From a checkpoint of a small mixture-of-experts model trained on Wikipedia: 1 pick a token.
Below are experts of layer 5 (counted from 0) of a mixture-of-experts language model. Rows are named router (the router's row for the expert), down (a neuron's output weights, with its number) and show model dimensions 0-255. Each number is 128 + 24 x the weight over its row's rms, rounded and kept within 0 to 255. Numbers have three digits each.
After each expert's rows: a language model's description of what the expert responds to. This comes from a sample of Wikipedia text that the model never trained on.

# expert 2
router:138101132092097137161128108158131142123168096130149117133183137128139154128089124118118138037160103116124082155092126099137132134164125127115101130125135094104179108098144134122117136128079140161145160118130167148144088126134123133138122151125104124093113136142100109108144134108095124143141124129130128104090130172152113124124115125126148117133135115107131126112195140098118120105132128133154098125170099145126133164121116110170136173101106156095178135178115130136115078142118149108143143110098133133166133166117113058115129149105148136161145149079114133162128151132121143140108110138135120108114108153119124127139124188140142148114077173169124140133129122106128133106110086098099143104150118076168156142139116158081121094121134132155116169151078141132187133117158112
down3:113153114106133125126195113168106132121134094160158169106105114153150110148085117114155171087103127128174088110103148103128141155127129166164131109129135137070130168128135148147115123138113119115157185119097091080116116110164123118106111161132091116134128117136053125074102107135102113109115141100126128117118155108124118154086122167156146111148140123115145149142129114102074158133115080129164145144107131107123096119108146132106118165122126182101119116146129135149184160104147159136122104082123147140137088162143157127107132131114159098112112136140170146122124119124138137137123140121158140154121124173173128092132114128164091096156139104149167117097107115096118120174110142149122152089113148102122155109119124145128125081115127132162124154120153161079132143144119147
down4:136131091144121088160081124120140142118116117146124140158127144124130112118128111150143111113135109152165097133097171145165115129135127104115089100145127096100114161100107181134118117122165140120126119114148162114090115099139128116148124105124076122123139117165111117137131089104172093126096128120097121107092143154186099123122138121129165163150146147119093130095127154094130128145129170119131173126157146119145127134150160143092109172120163083095164124100079110150097138144145114114132158097155106142157101070090142144180095185141097137195144119136115122139108115166125123131122149179136137113173121116124108150084122124113122128130132117152125129147146113138176145126114088121084070112128067122163109160112096156132150156128118117150140128112120149109152109125092134
down5:172143146099128073158143120145162140126131136136134118111145146128133111158093142117116128121090103129125104104118158181126106144123137172100111144092134139092175084135099119163143122142134109153142139137112124112127124137102160155124116116122140125125193081154160134102136125167120124079136139130075107152157163140106117140153179116086130090118107129116117144120119147164148164120131110125120129093090116111127139130126109133129109137150110146148154122157127115108137137077110155120116141100111123143190111128162127099143105093096148077120123107098098159128103125136132149096133153118126103138142158130191134184134085093146106139146111132108155139092101125175151105126133146148132160075113196076130127132180102141137127116150145129094149143075130128121154136131152079
It responds to: Commas and "and" joining place names or list items, plus infobox field labels like Country after coordinates, e.g. Tolland County, Connecticut.

# expert 0
router:101129118087136113143120108161081121100115133120137158151125138165137122105090152160119204134130139092152113144124093131155115131167132156149121096154152111134177147145130089138138088106177146095120133119063156086113127116166146098102111110064144116124105153096100104111123128151105151139120094099125136179142126158097159100130091125143071182080160122108137132156121118143085133129126110130139137149144132159146087113120142124067124171137124095124109151126123112108157145100095142127138141145180149112111113096127111137154135130078131102173123132112120156104157149154105138157117113131150113121124164176157128134073133134131111124120087131149143124144151128143140088159103101111143163130161146137146110121145121129107122141131102114116080111144108167116116125121101130
down0:159144075117154164102157140107166146180113085177137157119101125167113111135099109122135149147136172101132129122132150115145134140119130137115118122160131154112120116197116159100142128147133116091155110142123102155099131149110142123146122160106148089170138091114134099121130125090142138114074163144091128158143152147140157106094118143092101119098115093134150118132113123053107184123135190087150101111171135116145133128142126121138107140104119117137091111111153133085122149099127133141131109110139124131171146105123135091114093152121145130132118177162130099160138090183137083125111099107129099120121137130129184129140181135157126142152146112112093112131167156103118163120112136159141155138142134130143101124167090129139143103109145138113140092110133120086125131140134073
down1:114140097123119081148099129105169096110155145127115133175159153131157132143075111148138117129124114140156100124132132110172092122142064142130160140123109082124102117137128160129090112100095138111149153154136159096149124114114096115159082145093130120146146138104146142109141140154138167107128124111145114143148131157134122154161122194145143131145136129100147086104141105157143143123118118131170081123131106164143091137111129128095113098148131136119097134150151147114097098135080142185116139100138146151113115146118123104143120139141155141090112097130154147102123154146098114184128138135156151118105058127146139113119114157120093117161132138158142100132114126066115113162161129135130107150117115079132171108133110118052115154104109122162130116176066157147149137145138142
down2:188125088097099119116143134168149093141115129149116152134108107124141144169147100133135151144129129130084130095159100112124142158120118103134097160101150134142125079156091158122118111155123118116162126106138133149119125116141175168096107110127127131110129118173123114099143112139163108140116148118122146125172128124141089115148103136053130110126128170087156077147159121130127098136100158103177123144125167142132138154121115125143115126090157102126164119139125122107103143093123139181136121113092150130122106115115147139103180154156144093150135157144113077123058110134120146066114103122156156154135141144109147147073152157166137149132117153175111118136181147131117091138115078132165139159103134107107131132142114138081158142105110128117107110141120086107122129130141170
It responds to: Single capital letters starting a personal name or initial, mostly in cast lists and credits, such as P. B. S, M. G. S, Peter G.

# expert 19
router:156103124161102127174138104165165124127175166124148143136146086130119135144141131168105139086160155134130134111130086131088146093143104144125113091182106143122101135141119123166144097136135130139149162150121101170118144089075092106091123134149132130154119141092074108096158154121132139137120137073097125119103124099138082112104143131148137141119160108160120069123151113109160162103141127169150114115139077142147087135104152137126098123123127151095104095136128097111137082134130119116120134140131136135130110109112110133174149098138143123172135117145148169118143150162124102131132121162145102153133103133139144114160089171098085141074134135148152114153134154194141121094130112124144143110121155173113178141121094122150136115114119131119097120106139159121114097175172125
down0:192168125126119098127143153162130117122086145143100148117163155143119127129129121165140144106122182101130138145123084139144104138109139132150124129124099121133133167117128136131110142202152114163129118133107143121127118067108087118130080115112163104136153148113095139122137162133117119131116111124160145113120110118121109163096141105124130131131117096088147139107097148156118117144117151166174108130133140106119126136098133087118128135144113140126106131123081140092044112100134106113110153145122110079096133088118106135116136108158167097133157114139118085151114152180110152182114106168124149112122142129116101141147137126153119153119142161071169103112121146150140113171106096189149181137143149122157117120115157070098117116138117129111114131167105147179119115115163106
down1:122111098120117133126118115139082167138129107146104127103145170127104192112110151153058104136103130091111112117176128110105126085115107146096157119141114125124132122091132138145148120148105134158132164179095127151114131107129115104126085117120121152114125145109152130083100149122132101144120123088154169130115122146141139156147118114115099133121153158125124171128097083146149131167157148166071137109180086098149104157104123147131114125140144137055082088153129104156151085110132121123137100143156119114105108169122121146144146118131105112135125138147145173147131141130118101138106110149124163136130114115125118119114126127141110125142166084124180123104157125099161164119113125157166111102198169116166142127139144128095100127169116115132196155100147140151115121141150125
down2:144162121097108107082100142124135158154099121120113126078114121141070159103125133134150134072115122135112102109100135098128127159141124139137127101118126143110135085070139125139170119159128123113162098152111112175070103146124109151130175125117105092152119140164145122102141126121075120143123112167155187124147100123107143110170153078154114111141171141113149148116164094156110076160148122124127126149138113133121162153135162127142102159128105153123111105109100158131112102113152132128128182144103147145132161143155135156126102113144180073127127153111081129122164139127101133114187107128101069147087119116129151128126153127151117115115100139147157142109112154091148158124150110101125126101112155146156132131088168140128129132131144129139110147097129139183118163100107125
It responds to: Articles and list hyphens opening a phrase or list item, such as the, a, "-", plus first letters of species names, like m-.

# expert 16
router:133102109147132127121117103137126113144143106106154146141102119178152090160105142107081110119088150132118124120157157151202137133138156113109086118119119141133129102127149123146095134038122111114148123129138123124140108133130153115145119135080107113151127118131113161148122158101119133109079124134157133162102124159121137130132120133185138128148115164100108157160132088175123089137146106181149125102170159123145090119135161172142159151122118120148122096160170066101130105136119163138153116120120088135124171159122094107100096082126123097181082160127146122145166136118167141126138113138127124134117088127146149104105112143122144148108083118110135092116146122153137137105165159159091129197137160096104109158130108084106149120138133150142111125121124144129127130155126125
down1:131108175121107117152111152111129098163124172141132117156083125148142174137126135132127128104122122165122149126140175122115117151123113168118123143150134179132121130072119141096154146120131088149092140160120110095150105115063189099089188139102130102150158125137123111099130144103088168109100133124151156103140140137163132100129154132093135153136133139117137094117122113136129129128130098152136094144130138137138107149126125153100133135141122116132108117149120120082133129127099172106169106143145114137138140105079140166114114068136124059196146089086179128109127135103121156143138098126170156156171060124139100183100135143129117112091129132143150099114116112127139158123119117173149103125120170129105144131097136142163133109135124104144094124125114098105122122135103151
down2:128145130110163148117156124132143115106120151139161120111174126130185115096134109124139084156109151110105112161130108161123122127164097107120098166134147121115116129122148145115093121063172138150118142136160155112148103142145129108141139118096116144107095126099126129140125121120136116128140168096163113161079133116160102178101135116170097096151146136114115181153106134120113110159137176088153125179142134170125109143170101161123156163146136093201106132121129133095116104158100116124131122138132096129119157148132088096123096142123149102148101104108175144121124136139106164176147111112120088075154147138184093124127120156112137121132128122139148110160142121095118112139159102141130141108136135077112115138071118113104120108129106139134095142121079083150079125135126164
down3:136139146085153134145178127116130135091191126113144146140093122116115145095144188151078114129159152121110165089168109145104140074157118139146123126169134128086096126103124124125129106128140134150107129160106162149128142093090207135128137169157122093139119100115129098125126125159084137136160135135095122150113118120147146116142159115105145090129134154126134115110150140093155177131127125137149102127095096160128136138101117127151109118074116107152138092132121155108107145129138119174132119099113112116137136145134137150113155098144063131149182124087130129094166116088089153125165141108116118168100129125073077167159135152138110115098167135117130145121138143138130180121123138133139147095090188121112108106117131158091126138130138134111116132125139138128138095079121131
It responds to: Periods ending sentences, alone or joined with brackets or quotes, such as ".", ").", "".", plus decimal points in tables.

# expert 12
router:152159134165123093101098117156097118148124105122109121138164127143136081167141119134162164115119122146132122109133124161121135109124129198114112155130137128134083106102137134112163106121111134147150151163092110077130154136118093133095133125139159099120108143119097085150106106133139142135131114124095139132154110053083130116119153091135103122149120151138119135130174151123116132141134171112182124130128145116128141118139122184146109121122160136065140153110118126163110157166110153122152152155135097142133180139116114140119122084162126116153122146139108138149145116117165159150108163139145150115102109108202090110069101146146147093151075105128124121105118137134138111079157134138135100078136137141079153140118110140135111159120128131114127100145129106155096098082178098
down0:098094090106136097116111108113146162159140101143126174139111145122170145155169088134143120130109104095135149149170100127127118147108121102109098098152109119124118110152158127092120131116156115161145149103144083091128174073147141124160169138085147111121135142133103127143079155143111132123156135119126188139144133147112129091146106143124179090134125156108140186111136128082151131142125140138071128153128118153112110081152127111138126163167140108130117091109155110099175090114131147127133131129148107103136137128125109146107088138149207118163129116103124117120196141137139136116093165166101129140148159128088126099130136117102131109132120129118144110171149119150138122151156124109138132131110121148173132134130122087147129123103077117120117146091197134113152119085100120
down1:160181112125134145152167116175193137140102109116163108146151117146114102120147148119115132075155131114137105120114128120107128098141107130122148157125155114102150100075082131143118121133133172133092166101179109108139113147129091104139081157106123152162126103163083158099135118109123083138098173129121124108129143127115147135117131145114123113129138136116095077079125135127098124112108111132134167128172094118099124120108087167118135140116175116134128118154135163156141102165119150129127116113110156128133090121144160094122136115108116108134116181172073144142125114129158096106098093114091146140121162104135116131128129163155100147195141142152115108132157117111104112140127178122139152106131078115129167124112115139177089139101126139170122133144122153140138124168162094
down2:128182143164178139164130126101131075133124133097109151148144156147107176138139148102119130141102132122108122165102138112156096131165135118069130138156147129148083147131105144136107137156105115129136125155130122129131126116151093115112090133145144109146108090080118119121114113094108104118166123138121126144099144062126166124132099133109141116144124110101135130128119130081201146114111106164200125134149124124117152139145072115155150116098099141106126111093164145163106071116069128109154120126146093113140144134139131114138159167113108138152103114129101173124127109103143126128104132152143126156115094145113149176114109127145155144100081170142098161157127133100161168080097145163157089085152118157107101149151124145143145119113126105161143113146129131117146108134141143
It responds to: Colons after labels or years in tables, plus was, is, on, In, On, During, After, often in release and discography text.

# expert 4
router:103127155102114068122119088099107100129147105138114098135110148149178136103058113149110091123104129125109185132137116149121122080146145112135145139097116163143143144117125088142174091142125156087104132127141127126074136124105136157121112166198115143144105105143158098155173151144150135127117140130110137114150144112121112112135099129154143071114118135158096140124134129123172129132104105093131101122184078106158135130105140131145129140110129152120134106126133118128119174141093117159122106144128124135169163118141111116151126140121088102119162125162078121094142125111128169132156138073166090103148084106127153103137126146104161105140130151103113115141103108155120109138107158156131126109109082151084131143157148147177126094149119140132121113200092136114107117143140121
down1:116137138125146117111099158138124150089119169148159111150141088134157129162124144161130136079150131083116107117147154152114170100132171169114122125163128090096160108136134132138181103122149103118156101133114127108163117116111120116137165113115145116148156128110143098134145121120090135130130135119130118107106120127145132140098116136158147097077131119139157090129144123114141153147105131133159145091151125096133147162125134091088164127109040136117107149157135084076145125149142190127138126106144123143128130139096099083117114119130093132124117109127122148148132121149101127151154143165169126157133110094147148159059133100159096126165062112061126150122114101099103133146134102140119130099124139180132138095153123141162152127142125154116129180149154098113137094126168110
down2:174087142131132128111133124124180127127164130143125177112124116118120149120072151107125058123131158123117117175121155107091116124148136119156107123107157152103148129106175131158143146150126132113136145127130117097117110151112146148100070134115162126094137111110138148080146121189125088115115145121136118118128148098153142123152155122157101096141132126129117097096115160114112139113113132144148130138106149182117101107149137123083151116167125104109167088121119109139128082135160135131100132210090106127121117154145090127115119100110171139129125132145137125143132125112110115186153124135144143123124150099112097111157088151170128104094128100170152137110171164137116124098147123151117133075152146125127161158110151113151164089106128124111132128098160139157187093085119087
down3:127127108135099115087112127130164107139114102153123143141104147134108108155107116101145143160135123107104139099121120141115131159127149120176129114098141136132129158110110112112152112102155144093089158100126156134113145159122144166147088174102148085147161119113143087099160144151074160170137150107137115117131129101084139123142194096102127140153137139125150128146087143143104123111148138150139148137117141107144129071145138138118126163152141107139110091146123131092128180166139101111136117128160119091157097134144088146138117154174178108121165140073113148114169081118119104153132140106106120124097128161100085128111171091165150126141168118150151143124158153136117117156146111178103138128092152152106138153061158135111085106134147124109085091142120141125124131122151086
It responds to: Digit fragments and unit abbreviations in tables, coordinates and measurements, such as 00, mi, ft, ″, rep, kg.

# expert 24
router:124071129101146121136167129124131154098134134118137145127118163117126124117073127111168097099120141166123157122168123118128097122130121100125126120093129190121119146135112155113082118140100129146118137104106101083137125167141111108147133141141114156137114170135144119093132102125132154164139134156182118124138134156118086144110111139140153145147162128137103150123090084119117084133064111119130083080109136124197141094134129142129153103108138103093148138111113129145152155120143112114104128117105131107099059121131147162098076134151104164125139171152129160108156203121136112119164070103117152124154133093128133141199121127089129147135099109092114101126123146127123100119063137122100139137141137105136153137082149107125110113133163111101137115129123095116147134119129126
down3:094122158135146141117122143140148169135103125102124119128113075102162118146102135138140162145144042125123134161124120149133135109121145104102096126139180170089099101150118135136108148119130109132151103123134128083136133135114126106148093137146147138151106135150109117132125126165110140120091140128145120142098121136113130116105127137059128135132137128125132146103131168108160146147110073119166129114110117194123090125121129116140141170122121111119104122114163133140079107127066158141100117095164105125160155154132129134104156142121123146143148169126147150115106214124088170139175125130145133046172123151082138181115153087102134142099141131121100113099156094116147095103114128132097132117158139108141167171115148164137112147138119087145121116120146110146145134141133129
down4:147112117138125100137137124130124157115130075152168103131130137087145142173110126105121170115095132179116125137158088106144114150135127116113167115087114191141118117131091141158131136096123154086106164086132123134137117133143151136109130164126151121151120144085176104081094133137138131182120120157179113095102105080113123141147125113131127131155164088141173132096133111119118127131111154126226114119106087146087123112121143129113142145118108090094194098150100103121156090108101124154108114083124114089146085115158108115100085129111148137120135135119112161096125163109166111127145111166081142152139141148159116145145168155133171124123137140126131121129168136120149110101104111147106137120148138129128125146115160089169131145118111157123125107140112127143129111128137155
down5:150127158102138127096125087156152123102126124139139148156132131110096124098173154104154124143117181128146134119122149096102119125143166156141107160158095135127106126156142121112133129104119125157137146131121128116127127111113127120163144146145119159131134081145111128120135133106122091130083166110131141147134139129138052140109138119158124151126139181128156146173036132117133147109098167171150127147126133155147090116103160159167107132073124141119112122120156096165124140151158143100115126156115132104108132089094106131096112131121100143134089148173083157111132118155159122185122163128155123184100129120139110105139099099138099115167088125136119103126098124114118119132119116129135143088151111120121138162110130107079169121124133081163178127107138136134128167073095177
It responds to: Middle byte fragments of Chinese, Japanese and other non-Latin characters, plus commas and word endings, as in Hong Kong film titles.

# expert 27
router:112137116141167143140131122175096160148120134134112117113152133116147114155134138124089132161147127075141117099115158078105141112140119149112128107142101115093125110098120126137121161166154109164083129149116152080158084079106139103078143167124108133102108163142106095110115128126146124149105145096074119100109140113157114161148114143099147108092130125180142141161094181119104121150133136141102091141141141083125112139153193136129112124136123126145108099137105146097105153147134141137167136141114120122117156101161141139096130159117123130164101100146142119149105079147138074141132099117136160142196146159148135102134162091131120183137158140113132121142116112183149126188124129115173122125117141125099130112150171170126097112146158147111155120130127135116093131163142114
down0:125093117102131111140112129158133176162125140104100120174127126128116144205147132148123142094127155109143158089104115109127101147100135093155139159139130154181114108160159136092100152145119123129140086130097137168175147112150123172118147142129143149111176137093153112122104133115116099143121107141125139132168146124102126126126118103093131092118079129143158171137098108130090137115151122117117120145146140140096146103090144131136101130129108115083138139137101161090089108122135160171130140149104147144161144094086139140143136124161119090111149138077070115111074102159122092137087147099092136105131129156125155144114090148167106156093172099108123134107134154120135136118124153163172126162150130115161123158105112097146148107118172113132127145186125097096123128134118144
down1:119074166103133115134137091124107136135129106124156168136112149094108166128122092121116096134109118139153141128093143097141139137101114113157111102094126160083157118142186143136143119109136167104107145120121142145099081154097102121130128149133152116095111129126104173100114093115104096125160122124138137110122103120169151119134140111149119109166166131123110139145155104128100120165114105131164133150171163135114159117141103167113115111105094124144164090143131137143100147131167157147161101121185147150117093135097124110124139115096107159127132143153150159174177112109141143162093126133104145104155106098126159125166117128118138132110133107148157103123083166120098111138116117113072100084103131133096150140121100130110143210110116140184131139129079182158100143107130121
down2:132130112138139157102114129147105152172143145101153152152129130109120124133106090097135130142139162130119122099110167143145129178174159114090119119139143147157085160158147117109085187147136103130141163111112104118094113105119141119115123120115152123131132116158101126157113126117122091144167153089144157099116127130145167115128136141101114152126114123120129109109117166136136113167120110125112113110144115124118186083163181181152151088143079147143135122128108180115113150164149093159133107137118142116131121148115139124122134095162124113126170115162085117189156118100144112114115105110135104121152094148121140119099089162111098129113169092134118091182131144092119114131133110166129130100099090160106072122113160133090097104152161100120147097114124113155143162153098076
It responds to: Opening double quotes in titles and quotations, and prefix pieces such as sub, over, un, re, pre, per, co.

# expert 31
router:175140103131143131178098147096102091138126132150140128120138074148113146155115141107181121083130143110129120158108155134113114141136133123096144157097101143103120080110158118109140147120134127120140146100097138140146148183129089152132149132168097130159121103092185132177136148160135115131129162144123128144112111110117144123167118123177122144086166118140174083115110099110140112140169132122137118123139038147129128129099119143161137106105169157132160161112144118111136151116149096187126102095134109115138147095135129126121111086160128140148128101118137157150115154104121157111135101121093128096111126157136170127132117123113141173129114178148182099176138161107161099138155142133143128143121113155084106107110124115153116145166167147159103098139136147129124128123095093
down1:086172120116129178126115151143141128138120153170122113120112136151128116103098161181135068116187130122132150146124135136130131134124102109125097128166125140102113148159130174126134144103148114125126102153103162064144142117170147124079141127077139141124201152129162155102108136099137113109121143104139185142122124147077113105176158106163088161141113135099136104134054123156136099117118136145140146087100118131118110160151092128080123124130106168138142104139142122146123112093180132146099139142146153134109109121116155144078113133127154152141124124094107105097163125142148131098102096132123134136149142167116148085110101119128115133091149145085143098136106152143133159155093110094134159148149125126152113135139139120095116106116107125158093133102125156084100137119126119
down2:120121077134087121139135092114207141150149135107111152152151178117143139120146136126146124140097141134121140173118109168121148093155134118145123093154102122118162107125106133138125144163122126142158090093103084123116101150119115129143092128161112137145146103117164145164113130143115088144095115136130112126138124140102115141129103105104116104128122101117136110083088147156112135157132138124120157135108122115078125086078140099196126145157174183114079118143083101132167120102114131097139135136169103089116123091138132171160131144125142112128150157124157149103127117172089153096140128102104169115094117116117169124106107146168127162137086158126137127148115122107100131147155106155146155114156145159122160112166153136128129094150138077172131113129166145164138116158119109
down3:150125107140133141092120112139123122105101089110111092136149105085121120122090150094133179124115114096120103109076099134146084125117165107132168153107093152142094108161126122146096110144091158141200082132180131150144149102130140128147082167114141117153134134077108131095100148154126149104121103120086160138148123141127165130119099139144163134132130129159111155130131145103133139134133112105138089144153136136093113067101154095122171130170114128120140110127152150129110135153137093151112146130164106119135182146179085160104133105118138113123108119121079142160113152107131133172122182129116105081149130143174122118125141123127165114122169108123151094127137142099148121153129152124068119108149138167112120149125108131147117163130112122116135183154098135171115135110144151
It responds to: Four-digit years, mostly recent, after "in", commas, dashes or months, such as 2012, 1864, 2023, 1960s.

# expert 15
router:112128118118204165087138118171132130144143164125115127151113122135160141131132138102120095108108117123167159088115125097187185159115108175116126131144095090127164144126124155157139127124139112133145112155094121116084122087133123102127137142104127124149124119109155095174117158110172139117139132135058121115142129146121155152130149166162127149189125124130110122106114107162114123104142109103108126123081119167101111146128125114118160098123112163158129140151151094177157116130110135122111139089125132172135093133130143130160131152146080134157131134163147106159145102078105166147148119138132146116130121103138146151184142093183147103127155073125138108111108082111130146082111113140145136134141123143149100109147166173140113122101119114084092154117110102135129120104124100
down3:099150083108133152142086138166133121134182099119136126115158119068118139133107188144116115115140180102171122092093115119124118111142149167095145123125089113137121133122111099157097135155118146131140105092101152160135133095101122157149107103161145102082161140110095137152118118127109138210147152104115125131139112129119162143096093162124112115139129138126166120145143152112156121110077126152101149157124120144115129155137142135094106125163149128087064128123090103124135111129118124152141110167125087099135126137127102127156127118099129124138119172122141161140111112150102124166122175092131144156142136128111151100143097110102143099154114136175151133083116118128165126105132117118139169113159169132168139124141147095154129075159142128126165127134140152063133179125108123
down4:081146150135123091145123121170146171165151088088166168114099114142137111130140102056126094149117128120121148116169120150121106159106095129124140128089125119122105148181136132128105123151136144140152125132127123133126147106124095094102132132120124098121125125141126139139129116123139123071109112127139128137138095152125129181124062168106149132087122112108171116096120146111091120172127137147146158098161122135176132146154123097126161049144105140158113147027122123148125126158144134148112107141124101100147105156097085086145129142131155125098114146147105100145113153147125104105147120117160123150147145115116099136162103114172114113126127151142132091168120136082128101137119131145164087108133153140131150148110153135151138147130134142096120167104142110154107131178101148
down5:124149114094092111091132097153134119107140109130176125078113079139102144084091136107142086140084141131131138133127118137116132158109114140171137125131158114109106146123136104112145114113160203084138174107096178148148113135110139185144145136176104103126133133110164154122139145128137127111069124141129131096141130098144113111169131097134170119126137120127161103137139137153097160148132114115152185127082109162132116145129112094098170159106118093100135142136107075122093184146139146165169084110108138120152159169149119119145117101104137158094097147106146171123129187075117084134142149113122109127139116152131103131152139141101095163121086146130122143143115163145092120127110111133124098141130162153116132115116117113112133149107135159149112136136138135090133123107109123
It responds to: Accented letters and syllables inside foreign names, plus LaTeX backslashes and dollar signs in math, such as début, Chérif, \cdot.

# expert 30
router:113130115107104131136170105124106163106132177090148145156144150102087108110122140132095143187123120125112141111111131113115151118115118123155146140126102082180103134143117115152078136110114138151186110116136170140116141141115120125148100123111098124139116106161134130148156090130126154130147118122134130167099105161166135112147142113117113100116109143123159149116133104160164083111134128128134126109122147115067139118112118107112134159131168095091105110147135140150114138130144122138132140185127168120109115175052196117134156142106093144101147105179091105096110143169089099125112134138112094150122158104118115139131144130104112157141142177112158150175123123126117092150090152137155141133065131152124123127106176112104137148108115147139137145132165121193159113119129090
down0:164130177126162142160135138139152123130124165129111133090115136125104091179109134115141171116133146152086134184099110120133126098130086119115151132146144112166115122152131149146163100097091078133139144160193097142092139119112130173138131116130070125121122127141117087121145145095078157099138083120100104135116130131123126131132135119161140166165088127113128174155116116098179083144102140157105126132144121131164140139111179114125114130131177116132132107132085111170143102147105132139100152163137130119080095136127155158112115135082100110097136109160138128129151113097172133139137135107134105145163106119181156102127085117097185119115158119131090108178142164170124125098120137128068108138120112149115138106132130112114148135133117160100127129110131120115133120101121124
down1:094146123128124123127160156171142105090122115118151108137124129092121051157135135129101184138176145068151087154090136103099150146167132141086133110107165127115107152113118098165121099147145074155115093113142127133136100122089143149069104147090172105088123134125152141146112150120142153136148108091131131122084126141123096109133155102150129112145110092145141149107130139131157147130097099152142136132166105155093120113177113138123123078126141138175117117153132150121146105149144132153173142157159143095105120133096156155137144131148130104119143085117115098149135131148110149094157112127124162169140133140092107155104163156151128097140129110138172156119095114137153125125137096115155161120077141140142109089107118147158097135137104125146096161103168134141139128144142087
down2:112146122126110113127147127120142121140125153079121151129120118080147106142061132126088152141117083147135133126119118123107171127125172104096147134157165092116150123091127135136130145175121125157161124120134131129160115102126105114113096173105111139173131143186123086130133112158147129175125104140180119150102097103125189110136071118122127126105144105115197121167155113095142119106099150111163122134144158108085071076131091122166110157141126107111131129157128159139140102098114139111119099172129122118128121134088114117103145138152128123123113107170127078165117084145117126192121140139160141166161106126154097113093139118124105189113111106138125120145118109135146139116106122127098127106174105162128134124125133145123115122133106143168115122115188140154116117143122111
It responds to: Single lowercase letters or short consonant pieces inside rare names and words, such as Ribbentrop, Zigbee, Cerambycidae, desegregate.

# expert 11
router:152159138134107137158159084155131106161158154120160143156147129120159145139088108100108150093149108113132112167109157117075110123115136148141112145135154124087135143098102131119185121124153128139120141146111107125130093143132137136146101106131126157083124149123158103091140110154117132127100112114110119142149132103156163139098126135163138154116146097097141101100133176144138165121086143144145129097161135143153137170150146130163119128116143142123076082117101166088155119104121178074128150162169133180133114128108065134120076133117127171131092123114142169129116158122102193130134140119155171151113132145093151133132108098132120120078118106109146106111110102172157140092158151123138101112133134109159170116154111144103140127126172138127108123099092152136111124175147114
down2:118139128113107130129149109155127120165153123132134132109151143145099131114132178105122101127142134162136110118103094202124136072171149132118130155121141141151123142113158137143127139151146115141151147151141133081084120145151145157132151143128119136102110138189103142104111139140133084141171117138099136090149111083112114150149113148147126131172102117128142138101132087100105114142131134096156104103106145137110126139116080139165123122129133100097140139136092161135142109137098114110194113145118110151124112113101151089106102149092129149166105133158087164112117135112133125165102115122090096137151122163117144177108095128027108140120134158092120179131126126112130146189140153159108090114121130145171144166111126103144121114136142176162116121084129145122087125121095128
down3:131145144095122161092143123125207143115133127141112105118142172150145102112068135092107129134128107135136137105154107129152103129139073134158119149146148113075134088142112111125098115126140131108149087117083145124118167143144125113117110114116153132103162094125139133084141140101126157115098143111111095158123140194116082144167134134153113167189137137134109102134145140125111103093139083123152116141100118116170172104130081117132161106146128081114093127124106120108127112135129085177125129142144111147132132088141124152110097155138124122111123131062121116130142131141102099113133120105165142135143138108137123088135099137148146116087160147147087127111091146155134172123150146106118170133122182144139129169114134177148133123109098122143158136145119149136134152153192173
down4:128096158155140122094142103120109125132181147076159140158092083122124097175157141153111115144095158111096143176159115147111141115132118119166108162140155151106155119099158100115162181132074166124163119134127106111154117119137117119134177129152130159122131104127192116134124128162115136151142134147096110149148137101098159158135132101158115138126110140136113133125181141113105135153141139126097122133154172140122122145113106086098125148177133115114127098101146082117129140150110127122163146121094100114161131113102114130123100140123128116119086116106158108148100096131154117159121097137131066163127131121150163086117091101116088110114079099130129161124169123142090089143152073091139111105146112093109175140156117133110123136135129107134163145150127106164101146161126129
It responds to: Mostly "the" and words right before the main noun, such as latter, even, red, Wild, often after of or in, e.g. of the dome.

# expert 3
router:138112106137081140136141155098103100121133174163143084129114154117110128098155112146157125135079118105120145099078144135093127146121120121138126090106115146103124135093068142117141092162152076173142102140072122128131122128113097147140158124111155143122149145116184089165098138113119153134076110145131165125128091116127135116121164121136111143150162126096142154135086117112119097116146121153072114180167137117131118166163078108101157149108117107154142118155120094136114102091093131140139162103146123112151140135111115138137178126170100120070087133088120126107133155133136148155119106150158105122149132116120114174101142125118095156131085113107110139081110087118095134139115093116109133127149123140106133118113129133144133113164151097137108182130133133135140132119072162
down3:162156145158101178146120146155085135144164093103147113113113106122159125152089103084153104104121104132112111121110133138122161107127095103141153151067118131118145125152138102153091115152102145098145120113155127155146166089156106107127146140124124170089121109154153138105146164154117166122143151107127102157138114120132115171132116141155128113139163155115119112127168125077146117128120154160071106121092098132133143118136159134127158113126151112115178135097103138118117142134124144091090145107111104087120059131151160109127165116084157160135107131159143146161129141102158118102133149151135158115161157143130125104109107120113147105107175136134095094151117095135132128124079125107108118147055137156096134109106120098091150108122114141157143146176075150099136144128151112
down4:119130152132135110139136112086135124073132138123134099156102156115101124097158122109118135141145091139137150130131113098144192126117165107122153094148195093091152154085102086145143096156146119104149162091115113134107108128107114155133117124128073124154113126141137110153128129099094132130157138159090159158126089092139179137128140127095157121077125137083118145134163097155131153109116110083171135127176137139134116159171136107107108150096134150144118152122133107165134120168110119148128141106104112115143162102123143145133101128099118129127111087142148093110099130149127121107158139177158112144136131110182146078094134145125134120076161126134149178165122144145136187103119114093083097123140123108139134139164085134129128090108130121137101145152128156118111123141093152
down5:134172152134113098108094136128139119118154087132125136106158099101085145139163148183140141145167124143103150104083116115141133101152102128126161153119159122155078162117109130154132144191152134125149126145162102170079145115134127134124131120123130110138094119115127130129137103124150095178160117152131095128107134101122129111112092130102135130122144133154143137120108118129085131112142109138129123110098101167119162132133101156182129158135149142118191113137081162131108120121123152092173125121136075100161154110099105130175111118134157083145142130149128121078072138119135086173100169078083133097101125123122140149112109133119141120168095123152132142144130099134145130134113171136150101125087166155112107142127144094110109108130146183097144118111152114152131082118160154
It responds to: Capital letters and pieces inside acronyms, plus list hyphens, line breaks, coordinate degree marks and closing parentheses, such as SMART, CEAT, JSGF.